python train.py --d_shared_expert=0 --lr_router=0.000534 --beta1=0.9 --grad_clip=0.5
Below are experts of layer 5 (counted from 0) of a mixture-of-experts language model. Rows are named router (the router's row for the expert), gate (a neuron's input weights, with its number), up (a neuron's input weights, with its number), down (a neuron's output weights, with its number) and show model dimensions 0-191. Each number is 500 + 25 x the weight over its row's rms, rounded and kept within 0 to 999. Numbers have three digits each.
Before each expert's rows: "gets" lists some tokens that make up at least twice as much of what it gets as of all text; "raises" lists some tokens whose logits its average output raises strongly, later layers aside. This comes from a sample of Wikipedia text that the model never trained on. Tokens count by the router's weight.

# expert 0
gets: " the", " and", " The", "The", " new", " This"
raises: "id", "act", "ical", "let"
router:509530515543502512507474476497490472519510506485502527459444538507503452510509504521562539552493522528487499494452463542481490493530482481530491509519518498501492517518500438503512477489497476501470488462472455452499494507484501474496502461530497532498512533544528515450492494467480488512492504475536479479512456519485562493498484507496533501520515439470502509504484489509485439493491526530485513482464516529466499468521492481522528553509483491484491482491514502480516483461496530493538439494510454486500503532482533542520473487508502483519509535485481502462451491486509502536
gate0:478510512509509540480468511476494518487503511486471542534504506517511511502513521506541561510508513500530459504495493531482527498508513513459505490481479478506468539495506537526531515507519495456500451515482496499496490475456458479476488550498483452470508498484529501507509504545484494480534483484515552494477514521513453469523496458501508480503481501503513528548504543506530510458501510510471465486532511500521521468536495560525534480503510506561511464521483445432496507486444526532524538496461442520518475491500501517524536490501498473471502497480478502458538500526492509511
up0:495510503504529553524488508490510460503480533518537541516487501501468519521476481536512508492499505514483521513483482496492492494490497539507568501516466525486468504505494508480510486506460495483496510467493519536471480531513502521494526491464471477505486495469538486525470527504485451522534511467520550481490496532477480461570494510539509515521472484526483483510528508475515487515498500494456518509496510472534490421485468554492552518474510528498462475530537480483473471474484484458513562518512508478519493488482467500497542497475543512459512493515464475437522525531486479513
down0:441536467530502505482517481484531472475470492487470516495512493516495496504490534512504556541480523520515473517465450534507500514483519468502469513500475491476498514491497494496507486514491487451494475451469497507478497498539461483461548520491524500495519462559499542464522502526481473512503461508477499468519498515481531522494482513465504566483509511484469532511502513491503469484466505474476505483537490488477508491519501551517499550537502485526516517511465432531478505437506509504552456481466494535550495455476526511501480476507502507503535491513520501502512456481491510464

# expert 113
gets: " to", " –", " would", " It", " a", " with"
raises: "ced", "ces", "enced", "enc"
router:517514540523481494485503494515510450507519508480469492513493533494487467466503493510501540488494504518494470487470483518499510457518516477505457512479473458481542502526534480549521524479532509494477475490505439469527535491477464501494485469529526505483525494514498526466489502457536546497473534469496492468511460527487534512517496442507554510528524495414466487518461495535500471511527515514511516502501539566482529466528507513519495521494488496522537496496485470477499483495493506519525501520486507509504510490477512527530473509548508525470477540448458507454457488480489475500
gate0:485481488537559509491477562513479509474509489481493498457492494491505482538473490487559559504507510500480455461499481512497469485530549483539514523486508484531516512480504478508473518472535528482479502507505517512562518549511480490505488502471508505496536498517527492472466517493480512439485507523502538477504502514482486478486498475469518523506523479484472465512561507509477515478517466522519480483478523506511491476536533517532552534485517457535509534483497445530557482472492513550482522492493484517496496479515480502469503448496524482495488520497488484534503447439495504508
up0:504465471540549514513493567531513487460481489496500501493497505494483472532471518494549531494515495465495478467508489484481464458506535486542505536461504496503517499472498520490490546506539528499525516529496530546529518538505481515508512528468517498490538460489516492501454526507527494453463497547499509501528489516451472497511526497443544520518516504512465471485529505462490503507570463495525524509509516488535498490530509538511507535506526481540498536512476469519547481501481496549494504529504510494487520467520492513490511468503523461459468534486474501524486495450501510477
down0:517507445503502489540502456474459521484528503476527535532517464523497490494460507480497459529518483522477521528528486488533552522469494492512504514437509515469533480536506490522468501516508466502460524483513529509542485500524513501495531546483514520468499512502502497541507493482556529494469490446459487510531482540503511498485490569480482523464467520488485461483537474491494518502480499521471510487535460522538520526482513471487548502505498475505482501481467513492476479529520507517551483506506484521511488543494516513463458462472484497495524490548516528512498535495524464463

# expert 58
gets: " E", " F", " J", " He", " V", " Co"
raises: "ist", "ists", "ism"
router:480483516494491470493501517475506483499531493493440515455485512545474504500515499522491513531508530532468490484455464573456524492491480540498452521487468479524502508486531464539547492500559535499486478539496476453512528502462473460461482502522513540500495502549508529484505501506467502502501527447494536511513488486511542453483444484522518530528523482477526532525481494520522499482490516515494461493465532532503490474500501490515487507479483480527531493487498514500509501480508513547520508497478482563528468524473478520537482496475497476523474526483455476459512502492503505533
gate0:493522498511486496482504482509537496478499479514502477438494467514494470491505489421453501507526567490475502532512483479491465531522497502522548531463459474511525478511509484479536494508477538513519552505481521487499517521518494475498503493468492486471570490553486525523507487468489531529515490509528467492497466481467525493507503520482532502479474522463490489471453459513541510466498494512541480495487531489504484495529539521558493507456519482521495502498465479520522508536456511535495458487478476486476498523499490519486493538540511499520496521472546517518514505453504534537
up0:490482519457497473492495535462522469485508461501505468520521507514529505476455510449486526500480542506528524508533495494485475502488511488527490537488483500518495519538472496501498492474473470527495498484475503482445454503495473519500520478490497463524547530513487520542528495485512475518503513523495490522512449517513508450511474521478499464514512482478488459485491462495544552481547549534537534511498465483506508513503502514537501482479542493454517462507465520496503514532483504560471503487499502447499529515528514498465514552530504494494467491483557469560515489510456523522
down0:530500501492509496506533490494503514507483500497475498516484512534470549509468491474498492508552472429500486494510501542504536489498519526548473491519522515533487483513511524467511505478529514438542526517566466503477482479496492524483514498453520483501466516517521460534508539489522475487518516493486514511494527478528493507497509500488506472509545512511488490499469503498483522544484497486508504510512498510546505511482475492498496539488514513509441546520439506487517536499524450457462481499498533474514504485535510468479519551557493586443499531519504461523521511516476495508

# expert 68
gets: "ens", "–", "x", "ant", "us", "z"
raises: "ed", " to", "-"
router:484498476550481478468492448507488482531480513436445537485494514507502505500513510502504546580480517522484454494543487516489514463497521507534479496537476480526498479536509475522543477491521502462489478494479460517487525504431486498484519486516508533465517528516519479463502520474492506446527474470493513469494481494480555506461508473513551526470515520504519503500473501530514526482486522516471492479481523548501484467498513467513508496496518516508555465492516469475509466522478515498504489495474516550502505438504515524513476489526493514533486506490491521483452533502477491526
gate0:469474463501502484474472489484536450470562516470468496462502492512532508489481541466440507519519473469524460472524513524480504497480461494479478526482485505527554469521499492469539479502476496465511488492541538501482502500481469490519481472488478545467483468481484511497524483493507473513515471484458499472519524472456557504515521531522491464493458532513496530448473503495498520526451476469427505484561496474525479480501478494501490530504483470508521492478494486487506498498468494528488478482506499486540528498525512518469484505515473465502473491531482506485520545515526523515
up0:482481458517468480479457511475544501472538497493442493484514460519521517497477518465447480547508462471492461485540530487515483486482457479522486502512500500541516463496496501463529461514467526453536504493522525509498489499474506506500510508476479528457491447465501491489507502493517482515523461512480464505523510487484513507493532520522490478497483553518497554471513492473486549531482480472466500492555471475543477493479486479468486538498519495492523499494505536470529526504466498545483490470516494497544509468535492530450495489514469468497492506532504510506546549490525480511
down0:506486507459492493502489489475467476495491531537501522441482440511469526480507482490485496493521511500434499522505536507506498491536459514501525515498540517533461481447529495500509477535530545473513526531499491535461484524514479504493501486489502453499519491517499461485488522518494505542500508551512558508533508521502490473547512512489498482504527502469477512525528478530527475496504554505513456563475520475513504513501485535479482505475531501519468519539442507499502479480506516494523543529498491523520513524508490477522516515447493517505500538448529510563479466463515521496

# expert 75
gets: "on", "z", "ton", "ia", "en", "o"
raises: "och", "et", "oh", "at", "oph", "ets"
router:495497507518487505451486527468484499468552501410477516476508487526510455492509492541500540473499531550512517499503477547492537481525489478486498472507489447526511501490523498545533500493502543482492490472495477487523511517457458460494511482497460523456501522544546478485480510486467472492492496488503507464516501478503538501460516474470503499514509515459477504518498509527472479465493497526519452452478554514492482493489517489526540528500509466527491466488522460488519480503488528519519521469508476531464475485469503484539511499534455500524479532489478498501490467462493479542
gate0:511495482500449527497486539500544530518540514465467518492536483516504455528464531490505456484499495498500553495555510532540471522455498484518531520505500498519512499476534506498508494530488478490516510528495494520497451535510543446497516505533528482528481495538510506473528525516466480468532516505478511493540475500515526508468497511463519485491487494526521469495509511466494486505526503485518426473471520541514499522483579482495530475490526518485486515527529545517509525502487497515501524519546493481467482512472509505520507476499480494459474522486495546511494536485462434475
up0:520500486519434522504480513526512524510531516461480534493493498509544462482495501539481489519493522536484535548527493533488498467493475482490480511527501517552539495474480494489518474530521464516476479537523510517521493479457481511512530471513491517452492541485492500484542508471509479418515506481503489537532500468522524528461490508526495531474483467523484530522510489524493511491492488476463441473535473506524490539501538507526603475494506546499527529501509506494499520517487480531479474517497500498488506505449521511502508531477493491473512476476500541514498546511511502505
down0:505513502471484473543515514493512486540501503518515551499489527463461498505521492473497510502485470436527514483522476467534523538480522529498506521501523517475466532493458497522512492473490527474476474532452519513478472509478507523502479497494532472542479489512496503508532503558469485508492478459489478510485521482511461450474529502485495513479505530538540494527473501464492492510562499547572491491460502528497509509472520469484491566527503499480447477505490509471510484473490470466544514506503527518476430542521513493509519503474512469496495517544477517477479482516491492509

# expert 91
gets: " are", " were", " the", " they", " The", " them"
raises: "urb", "e", "orth", "ight", "son", "ranch"
router:521491499554513507494513505511468469514501540478441501498504532530514493472523501528503543520487513496498511498467484523506542504522473485500429518506492467537480517504547482516517510500504522510456473498505480443512532486462492484514477479479522496498484518537494516477529500466451516507500537517525524503502510493494536485493504486493563519512494442444477505534497479548451476479480523553494472446478537549464491429516483466498498542523485464484536488467522522466489483484555534517508495495506470513505500511525512509519487522507472481504505495485484507496476507496505468509
gate0:547469524509515532537503546510475493518521545519513496490481504502539465516449499500481470535509468515508479498457512491506515537556497483445473521483481499505513511477546509513503487537525495446524516471515502503490510467487515450526457468481446483552514511492520522528498512534488537490505483500501541499531513499479507514450425510461529447531480479469506474507498504537539490489512482517441522449487497534474527468496536518496485491498525482502508501501523469540537497518543492492507512498508490525506473533485522488481505479497504526497484461494530477483512512526495484527
up0:463517484468465458513481469514530499485513444476476511522510499518467481499560509456523530463467518522479496490533499550467492443472497515536522488505495494517495504560462478504506516463478507517467483537474520488526485531488474495465498494543566525461512519491464480464482501455497461509506505492503468492482495494535489474577529490529469521475505514529469520477488505485485514517498531485540490529496484472489487527486452520519521513521474511489520454485472488473470517476458514518496500477465506516498509483518498489542471523509481489521479531503470521514490470465474524509
down0:506535535560473469548487507466490487465484493514497556495470482536468462493524536481463463495527554497503481473494457498510521502522507433474479493492507456543499483471521487512496482553509487492554459525507495468482517475516476507529473517546488470517523490489531506517523490493516508511519481501521506486530493477489489512535468518476487499519504496412519479494460487515528493516457518512508502508513507523497524463484516515490529526496475535481483490508494445468548506493495508553511479497472481459497457495522494522508486462507488453505523511460510489493495519497532478526

# expert 109
gets: " T", " F", " E", " St", " U", " M"
raises: "ins", "int", "id"
router:506523476496471476483491476478492494520511521471457502505480521518492483473522472541501540495471550491499497497481474542500581512510507509493441505513510468510500511490526495530508499528532486504498462505473461481511519438464446481486469501514484515534524539530537510494528527492475496486507510511452509506497495537502525507509486476494509538493485512472496490497513493534469491470519509571453477516503520566459513476475477518547504465504501467503538496473519508495501485491506511471550453498480474559495486525489526495538460486486485501487506557497467520483484472492480498536
gate0:498488515500494542451481523477473485470512502480464508479487502469509483514482516498486538522540518522487450502513501519473501486506494490500522530454403478495493513508525511532532482474496494534490488520523482517489490541491440472489502449536533505474518505493508531493489475486497557513499478430515502496490480506528528469490475481472525456455466498473485506484434506514493521468514460468476482484514535510444456502520509504486499496502500511540516449471501451472500508471462511494502489508468452519497491498482502490494475541476544500479493513502497486485531516473505479463
up0:479482527519557500528478468507517521474476492471511539519522520539470501477544491492513530509445510471522523518515515512502502498533525478497478530537543488549503514514463477500501511481486495472502496508485495456527510459471492485493493483494497517502493518480500512458551464459486461451500490527531501483508541459455517510494516479497523495534530481479517486501527474542529515532493537502497495468493490497497526435534496472530491515501500480494532473528484477515532502539505530564485500458516507434487522466535532478488492443524477515526477484497524485498442515516480507504
down0:539457450520534503533515521465496523502536516491475490482492462530554498487470446502506478495531533528504509521471500512495492503462492516483506496530520506460563524525507509510510495486559488526483523535518525492463524485483525547453493499526492514544520507540466540508499546537484443535489463514499537470503510474475483502454523550508476506510476454487509530502511530486510485500476506540519488535520517491499516466472490476497507506531518526491511496533438505535495472467501487491494507478499503464498471481521495529538520535514503476515522500497466501543497536472505511467

# expert 81
gets: " the", "an", "a", " this", "am", "o"
raises: "ack", "ard", "out"
router:472469492497489471487492514467484485489541534420469523458507510514472488515507496553500559529495515507503494515496485540462516483530485484506438503496496494510514488514529473519524452453508501488469493485485445496484510509454444486462507452513465525485503551495530473480502492448525513503517506450524484500496487511518510522462506483507531461492479495475476510501483479539500514491479499522467482466466519487477511465539489467505553533523488499533522484476511451486497459463498535520515466479483462516452478503499536511492518486479493483507529491481492470486484529495482508518
gate0:503487507475541507479509504494504455513514479524508508522493536498475532516521509513498545591514505513561507528474521523502525520525515505520484496472506502489491512502491503489484523468499519498512500450498444469484512502504460513506531499495498545520523456457526485476520504493508504560531481466517484534435496513505551507587503502524498469515462484511493500484433522479503434510507460503505547546528503504501505468509491509492486513465501478509496502464539475463512506511488526507517510528469513482472520491517529503494482514527480488538470492491528490479459494477495525473
up0:455489482524501482526528521518493507508542498493545484498464551535478554487503538480510495558516542499528523509482466480447500504483510463490484510484474488505490499439498514489471499497487483566499517493479398465531489516557496522482500524480460528480476537477524500459510529506446504481496483482513484506476479498473517496522511479497504492503487500507523525489518539481498455509508498512515489484461494498534481458510496487501518487516526499511496501490499516500489481551477564542533478505479498523493475528516520498539462503541463483527504505512487481513495450463496504477
down0:508457494506467500539535481490500492509498553540510490491523512495520486496487519485525518469492477483545507563486501541490551526484556501479461490558518531490502514500508478483472516525521510506507525467505502507486520495520478477499530462511519435448493478457491503484511467490520502521497529509528470553472466522474516512504498474489438517526518534486498475509478484515458485512512523465481521497482493530470553505509471446473504525503510484520510492480455519465522470521497488507536482525505542496469478523472511494473515496488553511512536523463498551510490495475506521451